{"n_layer": 12, "n_experts": 8, "d_expert": 208, "lr_router": 0.000547, "norm_eps": 1e-06, "lr": 0.00135, "batch_tokens": [32768, 65536, 131072]}
Below are experts of layer 3 (counted from 0) of a mixture-of-experts language model. Rows are named router (the router's row for the expert), up (a neuron's input weights, with its number) and show model dimensions 0-63. Each number is 200 + 40 x the weight over its row's rms, rounded and kept within 0 to 999.
Before each expert's rows: "gets" lists some tokens that make up at least twice as much of what it gets as of all text. This comes from a sample of Wikipedia text that the model never trained on. Tokens count by the router's weight.

# expert 7
gets: " the", " of", " in", " to", " for", " on"
router,229,193,186,187,272,93,171,206,229,181,190,200,203,163,236,173,212,121,242,196,278,218,158,151,210,166,169,163,190,241,272,148,160,145,245,176,191,155,243,153,213,213,272,152,253,195,208,155,184,175,256,157,234,244,199,238,206,220,215,300,221,226,222,157
up0,183,175,191,221,186,274,167,185,196,274,174,196,264,198,196,225,193,238,170,205,238,297,200,206,188,244,217,237,132,202,164,166,205,224,180,170,189,191,123,252,226,247,190,176,163,172,150,157,285,219,222,178,207,179,240,201,194,197,228,202,233,296,197,258
up1,195,177,156,222,243,133,296,183,145,224,190,168,195,205,268,214,255,175,270,169,205,237,168,174,166,211,223,196,169,234,177,286,196,144,213,176,208,220,175,247,155,229,270,199,200,202,204,213,122,138,224,182,154,224,266,200,164,234,211,202,188,146,246,232
up2,203,191,226,219,174,276,232,143,218,170,198,191,157,224,188,213,149,232,140,218,154,164,150,219,143,141,233,233,236,242,145,189,197,153,217,154,181,230,170,204,176,186,281,254,177,266,124,162,223,181,220,212,224,105,198,158,193,177,185,158,242,237,136,181
up3,194,163,238,234,182,226,223,157,207,193,188,224,174,94,254,258,132,200,235,182,252,264,166,217,165,291,135,243,176,208,249,257,175,241,181,171,207,301,237,216,218,242,251,208,161,205,225,217,224,164,183,183,183,191,226,214,149,212,231,213,159,231,190,239
up4,188,121,181,172,229,122,264,109,220,238,183,202,168,171,240,222,139,158,201,201,204,232,178,159,236,234,169,154,148,119,215,260,90,260,178,219,247,181,214,221,126,220,229,159,247,272,137,209,233,194,214,220,211,202,307,179,214,165,228,193,203,178,92,218
up5,202,181,189,212,209,246,200,230,175,220,199,213,216,197,123,223,214,205,240,169,108,298,252,234,198,179,220,221,237,209,147,178,194,218,190,207,108,189,311,200,300,157,244,217,192,242,188,238,190,145,120,229,212,219,226,167,207,204,178,158,207,187,150,252
up6,189,156,236,221,222,180,190,156,148,195,209,170,192,208,249,191,111,239,212,134,275,164,141,229,175,212,211,194,228,178,143,148,235,218,160,111,205,231,284,199,251,246,213,244,164,153,219,193,156,185,178,278,191,187,198,212,187,212,232,209,168,264,186,269
up7,180,179,183,252,256,259,185,172,49,229,147,193,324,229,226,220,158,231,246,202,192,239,205,183,158,217,275,218,208,130,204,206,233,163,148,128,204,237,245,243,234,292,188,135,212,155,191,234,184,227,169,234,162,268,179,192,200,177,188,178,310,184,202,180
up8,194,197,234,258,219,170,229,173,209,189,199,157,138,227,187,216,106,212,185,225,140,178,238,206,235,243,196,250,188,274,204,250,234,175,208,132,227,233,175,193,128,175,191,220,225,183,145,232,271,225,181,216,158,158,221,101,205,180,200,162,275,198,131,189
up9,176,179,189,209,182,193,219,121,187,223,196,159,214,170,169,200,158,125,196,260,213,276,171,198,187,160,252,177,173,207,194,231,239,140,179,175,158,196,204,213,160,189,204,232,199,224,245,243,234,154,155,257,232,233,215,232,222,157,193,184,204,240,201,233
up10,208,201,231,220,167,162,233,168,194,227,139,238,133,249,208,191,153,170,195,220,248,186,224,214,191,180,235,243,205,250,214,238,229,175,203,216,228,253,176,193,242,254,209,174,169,136,101,177,196,235,219,193,160,139,253,221,246,242,241,161,208,242,221,174
up11,219,181,204,272,196,286,234,159,191,278,161,177,238,246,212,182,151,210,234,175,274,190,154,219,262,278,169,188,127,168,140,161,198,243,207,160,196,231,194,222,246,208,154,265,212,145,169,114,234,195,249,173,197,110,152,209,242,197,223,187,210,212,113,225
up12,188,181,242,182,229,245,219,194,164,201,220,221,274,205,248,238,126,144,232,242,184,152,238,190,177,177,248,304,182,295,183,203,143,246,202,182,111,258,221,206,173,151,174,278,130,114,111,208,164,186,180,169,255,154,197,166,157,174,204,187,214,274,165,177
up13,194,161,167,208,216,168,233,169,234,186,258,186,201,140,184,229,124,275,240,197,244,268,189,161,204,158,222,217,247,127,195,251,250,143,179,160,268,244,183,205,175,237,242,209,247,151,187,127,171,213,147,211,281,169,198,165,73,193,175,172,194,252,188,255
up14,140,153,116,201,195,238,302,186,161,201,221,190,189,175,166,229,111,187,200,239,201,167,212,196,223,241,163,292,185,163,193,203,176,250,182,185,189,295,185,220,230,220,134,182,142,148,115,217,172,124,176,164,231,156,178,146,219,119,260,200,171,193,221,163
up15,212,183,215,222,264,209,174,184,195,233,238,182,186,160,186,186,217,244,215,152,175,162,184,221,223,169,266,229,265,227,172,105,171,225,151,179,238,190,220,233,221,205,161,214,180,141,156,173,197,175,225,127,192,150,212,215,180,230,188,96,188,229,195,271
up16,196,188,218,204,187,232,286,218,160,262,210,163,277,189,223,264,233,197,186,165,197,197,198,204,190,196,289,188,180,215,177,299,162,154,213,220,222,157,168,294,135,111,214,182,175,245,167,231,194,141,228,245,239,186,261,257,122,169,215,184,225,164,223,288
up17,191,187,237,204,218,216,223,84,206,232,219,151,166,115,210,250,248,276,235,209,235,234,141,303,152,180,217,192,212,227,171,181,193,174,214,204,207,149,265,187,209,235,165,220,201,219,191,151,249,194,232,231,218,205,223,168,151,254,224,207,233,160,182,238
up18,208,140,156,181,235,250,290,162,217,203,196,199,202,217,231,266,226,179,156,247,197,152,165,214,203,154,225,199,142,291,202,274,188,236,212,215,152,261,239,211,163,171,264,190,166,192,182,209,288,227,165,248,260,170,208,187,174,193,278,223,244,249,183,248
up19,210,185,214,243,213,183,248,159,196,211,208,164,136,235,178,219,141,214,226,302,170,191,194,237,164,173,202,192,191,208,183,202,153,196,156,177,222,193,206,194,189,175,176,232,165,219,239,184,326,237,236,199,240,172,244,191,126,185,199,139,218,127,225,184
up20,180,166,216,253,193,276,163,220,176,210,163,129,194,191,161,172,214,208,222,157,197,159,216,224,226,194,135,180,195,159,244,191,179,240,277,268,214,190,220,257,209,172,231,233,146,113,190,183,251,174,191,164,189,262,239,240,184,236,229,220,178,265,136,210
up21,171,170,208,220,251,141,219,188,127,187,198,169,177,120,153,209,140,242,209,141,212,220,142,215,154,213,236,215,149,180,156,252,190,201,112,146,129,200,121,200,197,316,126,277,193,98,196,220,208,216,169,206,221,254,193,193,255,166,165,157,153,177,138,210
up22,172,168,207,263,152,212,211,219,160,171,251,226,164,167,199,265,225,197,186,165,217,163,252,287,278,212,196,310,183,188,221,136,212,230,233,223,144,226,247,204,205,208,186,129,251,231,193,239,206,248,165,178,228,155,182,194,137,199,192,236,219,240,171,242
up23,140,132,174,209,251,291,169,149,241,190,198,215,193,207,186,221,235,233,280,221,205,244,188,254,188,189,173,215,201,150,201,158,204,174,229,203,168,154,218,233,222,177,220,251,298,150,225,87,145,221,175,230,233,237,197,250,168,189,230,183,184,115,118,187
up24,179,164,203,244,200,233,201,170,229,209,209,184,211,215,118,214,209,244,231,252,217,108,197,212,165,203,238,238,241,193,173,210,229,221,264,250,229,166,233,189,172,210,200,304,221,202,284,268,193,236,139,212,284,174,205,200,221,176,221,118,163,189,186,267
up25,192,175,208,200,229,204,262,186,187,216,205,196,253,164,181,210,111,203,144,213,202,165,231,211,217,178,154,246,130,233,269,178,217,233,188,242,172,210,226,217,174,205,204,238,212,148,215,241,184,189,211,187,285,245,261,181,222,183,241,211,239,263,164,226

# expert 0
gets: ",", " and", " was", " is", " (", " also"
router,214,166,109,203,255,133,245,212,144,212,145,203,202,171,177,205,223,241,219,144,252,194,194,160,176,158,187,226,105,160,177,187,152,263,220,189,142,208,223,214,211,237,306,233,241,175,231,190,194,101,149,206,238,249,221,165,187,258,216,180,191,184,208,163
up0,165,172,201,167,221,224,226,147,180,236,214,168,185,233,206,206,212,221,205,166,238,245,186,218,193,228,155,187,241,116,168,237,148,224,208,185,246,214,140,194,110,189,236,193,201,178,235,153,206,211,191,193,228,196,193,228,174,243,201,204,196,250,122,224
up1,190,194,241,297,225,196,181,156,162,270,226,229,189,242,85,200,206,170,229,164,199,135,176,200,266,205,208,198,201,108,269,226,145,194,205,273,236,258,313,197,227,194,223,161,127,197,240,185,202,241,239,179,195,205,253,210,204,229,192,272,196,220,160,227
up2,158,201,215,181,212,153,217,150,187,219,261,89,198,154,138,236,186,234,268,175,234,205,251,192,169,237,182,269,215,255,186,137,208,219,245,161,242,170,250,227,247,160,149,208,207,220,171,190,202,117,218,238,147,151,213,249,205,239,246,182,191,208,213,199
up3,169,180,207,227,190,148,207,228,237,203,210,141,143,220,125,221,214,211,235,186,243,177,222,207,254,87,274,211,243,232,207,244,166,144,89,239,192,197,168,228,125,234,230,191,195,156,152,132,161,207,225,157,192,149,166,166,206,228,154,264,231,211,242,211
up4,202,174,265,191,212,218,232,208,176,201,213,89,244,218,174,209,171,229,175,152,232,248,185,180,172,210,204,262,155,137,165,173,109,290,197,191,218,213,231,212,186,178,249,196,181,105,229,188,184,176,277,177,165,126,227,173,152,203,240,193,212,198,189,189
up5,137,172,273,228,166,87,227,211,208,208,231,248,211,204,178,289,203,200,221,244,195,215,111,229,129,212,250,218,206,239,233,219,234,277,200,231,216,233,246,236,244,124,197,198,274,177,167,147,195,250,240,197,236,203,219,210,239,193,218,203,188,193,309,203
up6,193,202,242,195,252,208,202,129,166,253,220,122,241,231,217,207,174,155,184,108,146,214,226,181,234,215,145,254,240,190,172,191,200,222,176,174,293,197,189,242,227,179,272,130,182,157,208,174,218,194,193,233,220,266,187,184,206,185,240,200,177,144,218,184
up7,195,149,219,201,185,174,214,231,177,183,141,201,214,151,197,214,150,225,177,249,249,244,223,289,221,258,213,279,221,130,171,188,194,162,162,267,237,140,154,228,177,273,199,218,224,195,149,133,205,265,250,184,287,154,181,222,204,159,239,207,233,223,279,209
up8,196,138,225,251,239,128,187,100,196,218,207,235,219,170,211,172,206,141,164,154,188,192,172,174,182,207,211,241,212,283,163,238,249,181,184,217,135,219,228,244,248,188,220,193,177,202,221,231,188,166,175,151,216,209,266,126,191,248,202,182,151,142,205,250
up9,165,185,275,140,236,186,173,181,135,183,183,198,171,179,144,220,153,174,231,256,119,232,104,230,160,150,194,247,198,270,230,275,174,191,218,188,201,250,216,222,129,151,214,233,175,218,188,220,190,247,259,258,206,186,215,184,193,143,244,145,256,169,118,163
up10,186,162,213,230,222,156,226,185,192,178,237,201,263,212,143,203,229,181,290,227,167,199,176,190,208,160,245,247,252,243,228,281,247,153,223,180,170,183,148,236,114,123,292,192,277,254,214,215,160,183,205,252,187,186,260,158,174,222,148,175,135,227,193,232
up11,202,159,193,257,214,203,223,170,245,283,217,167,174,159,227,224,212,207,281,213,231,160,209,218,223,155,268,202,251,165,154,166,209,222,222,209,255,259,143,187,162,265,191,178,192,193,143,151,164,194,200,218,159,204,170,165,231,191,216,220,234,212,170,117
up12,151,188,210,197,204,186,243,203,166,229,191,239,213,194,231,253,240,211,255,202,215,107,202,234,225,218,137,235,128,187,264,184,173,229,179,162,169,189,203,228,299,250,229,285,248,227,214,217,215,203,191,240,208,205,208,104,213,238,245,157,145,198,200,208
up13,160,167,190,224,255,193,274,149,216,225,197,139,207,160,249,225,193,180,211,149,211,132,185,206,158,285,201,256,186,254,261,130,201,217,196,202,137,244,214,218,162,223,152,247,187,233,179,191,225,175,227,229,211,228,244,199,232,171,286,232,217,236,210,144
up14,149,194,266,212,223,198,218,165,218,268,171,227,192,244,186,212,214,253,204,151,151,211,122,188,252,282,182,210,177,142,212,196,230,234,221,194,239,175,217,217,158,258,272,205,163,238,251,271,145,252,191,203,203,195,249,197,170,208,234,196,202,216,202,165
up15,173,161,197,230,210,164,268,163,207,235,137,147,266,164,254,217,164,177,207,183,232,198,177,255,153,260,191,204,156,189,241,153,216,199,150,236,234,198,179,213,262,185,149,213,144,225,215,163,157,202,200,110,233,252,181,194,210,193,289,217,204,233,202,157
up16,162,201,272,180,242,236,182,218,184,244,170,145,133,242,247,248,231,122,193,247,203,165,216,222,179,231,236,172,162,172,241,182,179,196,168,222,248,217,192,184,154,194,158,260,200,199,157,108,180,193,235,161,229,164,220,157,161,190,159,242,167,290,237,161
up17,196,158,150,166,264,180,226,155,218,210,228,190,148,172,157,258,219,105,322,228,198,163,134,234,170,139,269,186,261,172,224,176,182,173,217,174,205,262,212,228,182,195,217,176,140,188,155,221,204,208,250,259,221,184,226,199,197,154,205,196,195,196,150,146
up18,193,160,206,304,246,193,204,149,250,231,166,192,165,207,162,212,167,209,244,191,125,180,256,220,222,142,241,190,150,232,192,238,289,150,281,197,120,149,163,257,187,197,270,236,277,181,179,127,157,283,168,181,210,207,218,219,169,192,294,205,209,214,142,234
up19,161,171,231,219,290,252,198,184,212,203,166,202,263,189,111,218,197,203,225,206,193,229,142,301,255,171,138,203,184,145,189,258,158,170,156,204,286,308,241,228,254,221,244,191,146,135,255,188,237,293,213,227,226,209,204,198,146,192,187,161,226,215,201,187
up20,206,181,218,194,254,193,252,180,203,270,223,170,220,221,244,272,238,175,206,183,234,272,150,208,210,207,185,202,255,222,189,162,296,170,174,194,202,221,140,227,149,129,182,180,202,157,201,198,238,304,216,220,215,283,184,192,174,198,233,228,140,163,187,222
up21,151,160,235,226,234,188,160,263,209,251,193,200,239,196,176,261,196,279,197,198,191,214,127,196,235,225,200,187,215,245,262,223,174,173,129,218,161,215,211,210,116,297,174,197,221,134,189,241,142,228,184,189,151,203,264,206,206,204,273,280,258,219,225,247
up22,170,183,184,265,239,207,240,142,232,223,231,213,196,141,196,197,217,184,232,134,188,181,188,247,240,189,215,261,204,193,186,203,189,227,216,143,222,255,203,238,184,188,194,232,218,144,171,202,197,296,208,192,151,196,207,210,219,192,186,195,255,196,213,210
up23,206,208,228,171,207,254,177,182,161,235,218,151,197,218,269,243,163,221,236,137,85,220,252,227,76,212,185,220,237,166,219,223,132,208,181,103,237,157,174,204,140,198,143,219,143,208,228,115,91,170,210,190,186,176,245,169,174,243,189,177,178,180,172,197
up24,156,206,218,216,206,214,187,149,140,237,167,207,200,220,241,208,149,112,102,171,133,189,245,245,241,173,221,210,163,144,186,145,234,204,221,203,185,174,162,241,180,176,226,236,218,250,176,217,133,178,190,198,321,302,197,159,157,209,222,184,209,249,220,226
up25,182,159,189,198,196,197,196,232,143,226,220,195,196,258,150,229,172,212,241,244,235,126,191,206,240,128,170,227,248,214,172,165,167,217,211,194,158,244,214,189,117,232,288,226,227,208,197,134,170,211,239,204,304,222,215,170,184,207,208,269,176,257,210,195

# expert 1
gets: "\n", ".", " |", "==", ")", "==="
router,207,170,159,202,234,168,181,175,226,196,210,160,201,230,189,164,177,203,125,136,103,269,202,202,177,258,178,175,243,236,169,199,155,165,177,208,211,155,175,237,267,160,259,178,207,199,149,156,207,236,144,208,105,166,236,196,238,185,213,143,160,111,179,179
up0,210,186,196,209,290,165,172,178,224,218,249,172,203,247,173,213,198,163,200,177,238,173,135,186,218,268,275,281,246,202,198,188,191,191,206,218,219,222,223,232,245,214,205,218,199,212,216,220,216,222,211,190,213,202,172,180,178,208,233,213,181,262,199,227
up1,164,144,184,233,213,184,242,173,176,238,199,140,257,219,186,177,226,303,233,156,101,143,164,161,108,171,220,233,152,196,232,178,196,234,205,182,193,259,210,277,216,229,223,229,211,259,205,122,205,204,160,225,212,146,206,161,136,213,193,159,247,269,168,162
up2,197,180,253,222,260,221,219,172,190,181,162,181,181,184,175,243,196,120,158,248,238,170,222,195,213,193,163,209,238,142,203,201,193,261,262,96,185,193,200,209,223,251,255,221,212,277,193,193,209,229,209,144,276,131,225,160,165,136,286,235,213,276,161,250
up3,97,165,166,202,211,169,275,229,254,220,181,147,255,234,117,188,289,204,230,210,213,233,192,272,193,200,253,240,171,209,255,212,240,187,168,164,204,232,160,194,135,250,233,244,215,279,163,181,176,171,183,195,221,156,177,188,181,122,205,179,264,241,208,230
up4,170,149,179,185,235,229,231,195,217,202,154,191,168,168,170,228,217,183,185,197,158,244,195,138,194,191,284,267,151,189,201,239,222,169,234,239,228,217,188,176,197,230,178,138,158,128,190,251,192,166,204,157,218,182,218,197,168,110,260,179,196,286,232,238
up5,180,171,172,213,182,138,193,255,122,233,201,87,187,227,178,230,146,156,194,225,277,200,219,147,111,120,201,219,275,174,186,218,219,214,150,219,239,222,182,217,227,185,224,220,278,181,183,134,167,154,160,223,158,170,219,152,185,200,217,209,194,182,163,187
up6,185,165,129,263,218,277,202,209,148,230,147,137,238,190,208,190,182,199,173,188,285,255,194,131,188,170,204,167,223,200,193,234,191,176,170,239,250,157,250,242,219,231,218,299,239,169,165,207,211,175,194,272,204,230,212,116,209,201,219,187,173,228,103,233
up7,128,193,266,194,202,185,207,144,192,253,179,145,215,188,198,226,198,102,254,127,159,237,121,198,222,163,227,192,236,162,208,221,240,207,243,215,307,239,176,249,224,157,188,216,176,231,205,190,189,242,166,197,168,225,152,182,205,153,219,180,149,244,227,157
up8,199,148,228,227,196,28,205,179,231,217,192,229,164,165,283,190,249,123,220,190,204,93,258,191,200,192,182,213,186,217,195,159,218,249,201,196,154,180,209,235,155,229,218,216,234,224,252,172,239,222,115,192,203,165,254,165,168,151,251,211,181,187,193,217
up9,196,164,248,237,189,160,228,159,165,166,207,216,202,113,176,204,236,179,265,184,254,235,129,241,228,215,187,294,182,269,281,217,244,207,219,205,154,208,316,197,141,136,162,202,229,186,175,201,197,215,156,157,197,206,227,177,148,225,225,227,231,193,113,159
up10,183,192,194,200,230,169,140,212,209,190,140,142,235,159,227,223,186,112,183,175,188,151,213,185,247,193,243,203,181,212,217,199,165,287,289,202,127,161,160,277,147,219,147,111,202,207,233,147,140,137,188,243,257,238,229,67,167,173,265,210,144,235,199,169
up11,174,170,216,274,192,68,173,236,163,208,170,158,184,230,158,195,162,133,130,190,273,117,151,169,232,169,199,184,235,256,191,138,161,191,192,243,149,149,180,245,244,235,210,273,221,248,219,176,197,176,172,237,165,151,198,156,233,190,236,220,188,230,127,200
up12,177,167,141,222,332,229,189,206,166,255,151,204,270,240,273,250,162,171,214,149,207,180,237,153,177,176,244,198,174,159,155,145,227,145,206,168,228,208,243,279,204,188,223,200,300,143,233,182,187,230,170,208,151,244,248,160,188,225,299,188,208,236,205,159
up13,155,162,254,200,252,152,174,242,179,250,172,164,158,226,125,232,269,241,234,231,255,239,128,214,201,241,150,255,266,248,239,246,192,173,202,188,174,184,235,154,141,225,223,197,205,281,273,249,151,224,244,221,175,234,217,167,103,183,208,212,254,182,180,197
up14,161,204,199,240,174,199,200,180,232,285,233,125,246,110,178,182,205,199,232,231,249,244,202,267,195,109,223,226,252,244,206,227,248,187,226,220,231,232,245,229,166,270,173,190,179,218,221,271,146,194,232,185,239,214,246,127,190,151,214,200,230,160,189,213
up15,105,71,185,174,245,221,230,167,147,310,144,131,215,180,178,263,158,199,184,245,214,167,163,215,166,119,256,208,198,163,256,181,214,232,161,151,163,217,219,218,261,214,236,241,205,270,173,158,194,163,222,199,243,193,244,201,124,186,266,236,223,179,201,250
up16,183,177,225,212,254,184,239,193,193,195,187,132,228,210,254,204,317,262,224,223,282,205,89,206,137,189,182,226,226,226,175,179,183,166,214,168,124,213,207,210,304,191,191,196,219,218,128,173,172,213,268,199,221,114,164,139,148,220,198,231,248,191,209,145
up17,201,208,242,118,195,222,226,118,211,150,216,214,209,217,184,233,224,237,270,220,205,164,201,196,154,191,240,227,197,176,239,165,244,210,153,129,173,221,200,140,193,209,101,224,195,190,218,229,136,214,181,221,329,284,192,208,172,206,201,233,248,200,222,243
up18,198,199,285,165,223,189,160,191,152,235,154,164,232,190,268,206,150,157,219,210,111,163,153,251,146,227,242,190,183,199,281,246,166,309,162,161,169,237,211,231,260,214,223,232,142,141,275,249,231,182,216,215,179,157,212,219,158,164,192,191,256,181,206,152
up19,201,187,205,212,183,257,164,99,208,241,211,201,175,128,213,243,204,159,204,174,148,154,194,254,216,160,224,209,268,238,210,171,185,243,119,98,214,167,186,227,180,190,160,191,146,222,118,160,174,139,199,180,228,214,253,225,187,92,244,199,214,215,218,212
up20,174,138,148,152,183,167,220,201,220,238,146,84,250,172,203,206,180,159,204,217,184,239,251,127,202,143,218,209,247,133,185,170,263,211,202,190,157,231,229,185,225,195,223,162,241,224,158,175,197,181,151,193,303,167,206,238,241,197,183,177,218,194,147,224
up21,188,190,199,254,188,195,171,209,219,226,197,125,183,216,159,232,223,145,144,155,242,209,167,293,194,174,255,198,202,213,249,262,189,172,158,219,150,218,205,235,138,212,193,162,198,147,151,247,165,145,200,140,191,246,197,228,184,173,254,211,203,227,200,211
up22,175,176,184,170,233,201,174,226,182,221,162,220,235,209,126,197,172,253,191,284,139,192,217,217,181,237,294,203,244,266,249,196,157,194,196,209,146,214,201,195,193,206,187,251,214,152,226,196,208,183,296,158,184,219,185,223,214,135,225,212,201,254,210,157
up23,164,177,212,197,222,191,216,230,179,220,133,178,202,266,130,275,151,86,177,247,186,200,186,253,127,252,161,241,181,165,218,146,175,201,233,150,160,244,201,173,167,148,179,235,75,185,238,233,151,250,215,222,190,248,261,167,228,181,242,269,244,197,160,157
up24,182,191,195,246,204,137,208,221,236,202,166,162,191,206,166,214,262,153,206,216,285,167,234,172,97,187,253,201,200,154,152,175,218,213,213,84,153,203,233,240,201,145,187,214,282,200,218,203,200,175,258,197,203,280,222,205,153,222,235,164,194,185,211,261
up25,154,174,198,191,216,153,250,207,224,239,188,183,273,211,81,199,176,200,254,160,171,236,100,251,212,219,175,229,211,191,264,166,165,212,252,178,219,175,194,217,193,188,167,205,204,245,244,191,201,168,196,177,214,148,219,121,187,206,179,205,175,209,177,223

# expert 4
gets: " ", " D", " K", " T", " H", " S"
router,203,198,214,186,183,202,250,171,274,159,179,272,154,213,218,177,193,204,125,265,181,189,224,190,222,195,245,195,204,223,168,214,303,170,198,178,242,218,255,149,109,197,167,209,180,228,130,266,174,253,215,174,228,216,154,181,194,143,180,247,148,254,154,150
up0,175,177,174,195,217,207,214,188,197,208,193,215,199,164,182,257,228,184,190,181,224,131,179,249,232,230,122,201,211,206,239,240,140,279,239,200,96,275,183,196,171,200,226,206,277,167,205,249,231,223,164,126,153,231,231,142,240,145,237,208,165,275,199,211
up1,156,159,215,225,214,195,227,166,193,226,183,234,204,200,185,267,287,218,221,115,201,147,114,216,187,147,213,185,152,176,228,201,252,232,273,101,168,210,190,215,227,190,216,238,205,243,171,234,284,238,147,147,143,185,210,183,251,166,239,256,214,284,228,175
up2,143,170,150,207,224,257,170,178,185,215,229,203,255,155,175,186,175,216,219,189,146,226,231,247,185,211,213,196,204,221,155,145,258,220,281,199,180,287,179,223,173,254,189,212,206,234,274,221,170,117,155,224,210,199,196,67,180,154,213,221,224,231,155,160
up3,83,154,199,200,200,244,206,110,223,206,195,147,192,181,219,242,160,184,217,208,119,112,176,198,217,172,222,235,177,232,209,232,223,217,258,182,150,211,153,234,244,138,233,220,265,199,240,193,302,130,157,135,187,152,218,196,182,257,185,208,163,173,238,234
up4,205,188,199,164,215,163,203,211,84,163,216,207,275,159,143,198,252,221,190,140,145,217,262,195,170,165,218,274,163,272,234,174,228,189,194,197,158,189,285,196,220,237,237,306,253,253,209,178,170,205,155,172,235,146,259,202,224,185,187,155,228,188,141,218
up5,197,163,184,247,216,178,177,271,217,179,232,188,211,150,207,210,154,148,198,237,233,164,221,259,193,131,218,166,182,185,243,192,212,224,158,215,173,256,207,203,112,264,214,205,219,265,213,224,176,220,186,226,203,161,234,91,138,149,199,225,216,265,140,259
up6,140,167,147,182,225,252,223,246,178,197,171,178,203,105,232,203,113,221,216,182,174,168,199,211,207,184,212,278,197,196,165,109,155,208,236,198,229,238,179,210,188,241,236,288,163,189,189,187,158,169,213,245,136,181,211,165,147,258,205,235,206,187,183,175
up7,192,201,204,180,239,194,178,218,111,201,182,171,310,139,158,214,111,185,195,253,164,233,249,194,154,171,192,172,181,156,201,232,194,157,208,145,193,224,179,231,172,240,209,239,193,196,205,208,209,130,211,199,130,219,224,156,112,153,207,207,250,300,230,156
up8,197,165,210,208,204,217,246,158,177,224,206,163,220,168,217,228,184,236,231,151,261,210,205,176,179,82,282,196,226,167,175,206,264,198,299,207,121,230,207,251,229,193,189,216,193,232,196,192,200,190,213,239,185,197,226,200,154,225,247,109,202,161,257,225
up9,149,136,279,210,237,133,224,172,201,236,207,231,229,232,171,198,153,83,218,223,226,158,187,159,250,116,237,225,181,258,340,233,241,227,183,238,185,253,192,198,148,218,250,171,240,264,245,181,233,165,171,313,188,195,210,121,157,166,208,249,217,202,194,224
up10,189,159,211,168,240,215,217,155,197,216,197,156,208,228,307,218,159,157,194,274,178,172,245,223,160,179,193,224,190,202,161,217,151,216,198,190,230,233,246,233,162,257,233,137,182,193,199,245,205,253,166,236,146,258,196,272,187,220,199,241,165,171,163,258
up11,103,150,188,187,226,147,275,150,211,191,214,250,157,117,189,249,198,169,181,208,218,159,164,339,195,162,256,217,210,183,236,184,202,209,259,104,192,238,181,207,179,144,198,211,241,213,174,164,143,158,170,167,134,166,242,183,224,203,210,300,165,166,175,197
up12,177,158,172,190,237,228,215,268,182,226,154,196,246,210,145,203,187,173,172,179,231,120,219,212,196,253,246,192,196,200,272,221,256,262,228,225,165,194,167,230,185,186,235,237,147,179,213,227,194,183,184,281,88,216,212,185,140,176,189,173,198,237,211,175
up13,180,161,161,210,197,191,208,160,219,195,152,193,214,258,261,211,300,202,114,158,211,246,265,202,154,197,242,270,214,266,215,232,173,196,172,186,170,223,146,228,255,163,213,137,236,156,197,206,155,149,169,215,158,220,239,232,148,179,216,227,188,180,177,269
up14,199,150,178,171,229,152,232,178,202,223,159,220,200,192,155,182,165,257,167,168,204,97,189,200,215,272,233,183,127,179,200,183,211,181,177,164,153,232,176,219,223,195,262,133,199,178,179,112,117,152,243,241,195,235,227,215,139,153,220,200,191,242,150,231
up15,141,161,136,233,206,167,171,167,207,252,228,186,218,160,56,201,143,219,284,164,169,203,194,216,89,207,167,176,128,236,203,171,155,212,164,154,188,200,246,205,170,169,238,260,193,227,235,135,141,182,225,297,183,194,245,212,209,173,184,153,170,222,187,174
up16,180,156,187,195,240,162,169,198,182,253,185,244,221,199,159,186,206,122,228,159,138,196,232,133,153,249,185,208,141,166,244,266,280,201,170,245,213,222,224,246,211,223,312,193,216,204,212,194,158,257,185,139,179,269,180,186,195,159,208,217,200,249,305,211
up17,222,132,195,226,235,161,227,151,218,154,134,246,184,148,199,245,245,136,159,216,193,125,219,212,159,185,265,194,218,167,295,221,288,224,238,176,181,223,218,214,156,228,294,218,186,221,170,203,178,219,185,309,178,198,269,175,167,169,233,145,248,308,156,242
up18,152,163,198,175,225,226,233,206,179,231,208,200,185,161,206,153,172,166,207,213,160,196,252,239,189,181,204,208,182,236,237,226,241,215,247,155,222,196,179,226,279,208,191,265,192,247,166,296,203,71,198,231,186,194,237,167,152,199,247,249,196,232,206,190
up19,155,143,171,240,222,253,239,186,181,244,141,130,263,182,150,212,193,204,104,191,214,231,248,142,222,279,224,211,205,207,231,157,214,255,227,205,209,280,233,223,195,194,264,202,287,147,223,194,212,260,153,206,154,128,258,145,202,180,200,144,221,198,230,215
up20,201,183,147,219,207,187,205,145,181,217,242,227,242,125,149,167,168,139,284,163,167,272,149,214,166,268,201,182,180,182,253,246,264,203,211,210,209,203,220,215,141,203,235,237,157,229,187,166,153,189,208,237,250,213,250,200,184,195,224,229,225,247,243,233
up21,181,176,106,279,216,172,221,203,216,245,215,203,192,156,229,292,219,153,171,190,227,154,240,294,146,174,189,195,150,241,209,197,167,178,202,127,182,261,143,207,172,155,198,174,210,248,259,214,187,228,160,185,179,172,206,177,168,202,196,245,227,185,208,199
up22,192,192,222,210,217,186,229,174,193,191,222,202,196,179,148,210,219,169,161,175,206,182,163,187,191,261,222,205,180,204,190,191,246,207,272,105,139,271,230,227,149,169,249,210,217,237,143,226,203,153,235,282,221,135,230,256,242,238,179,161,178,165,140,212
up23,203,146,213,175,214,214,210,216,225,211,210,236,144,174,202,157,203,201,291,222,192,230,152,263,249,234,235,226,185,197,237,227,206,204,216,213,184,218,228,195,278,224,208,293,179,205,180,265,220,89,208,163,207,195,218,138,178,186,255,327,225,213,171,158
up24,143,120,188,206,211,150,249,153,213,312,250,222,198,224,142,215,146,111,195,167,184,166,166,218,246,168,202,181,125,189,301,180,182,155,184,181,168,235,176,210,282,185,215,231,179,196,172,242,152,161,193,232,217,215,176,150,212,214,208,200,200,205,123,179
up25,157,185,266,254,206,162,223,127,177,213,166,189,214,179,276,285,182,178,234,162,179,201,210,269,205,225,266,169,247,191,145,243,215,180,223,180,190,304,209,182,177,254,211,170,262,190,191,232,150,220,195,255,134,214,266,214,221,181,279,230,205,204,181,197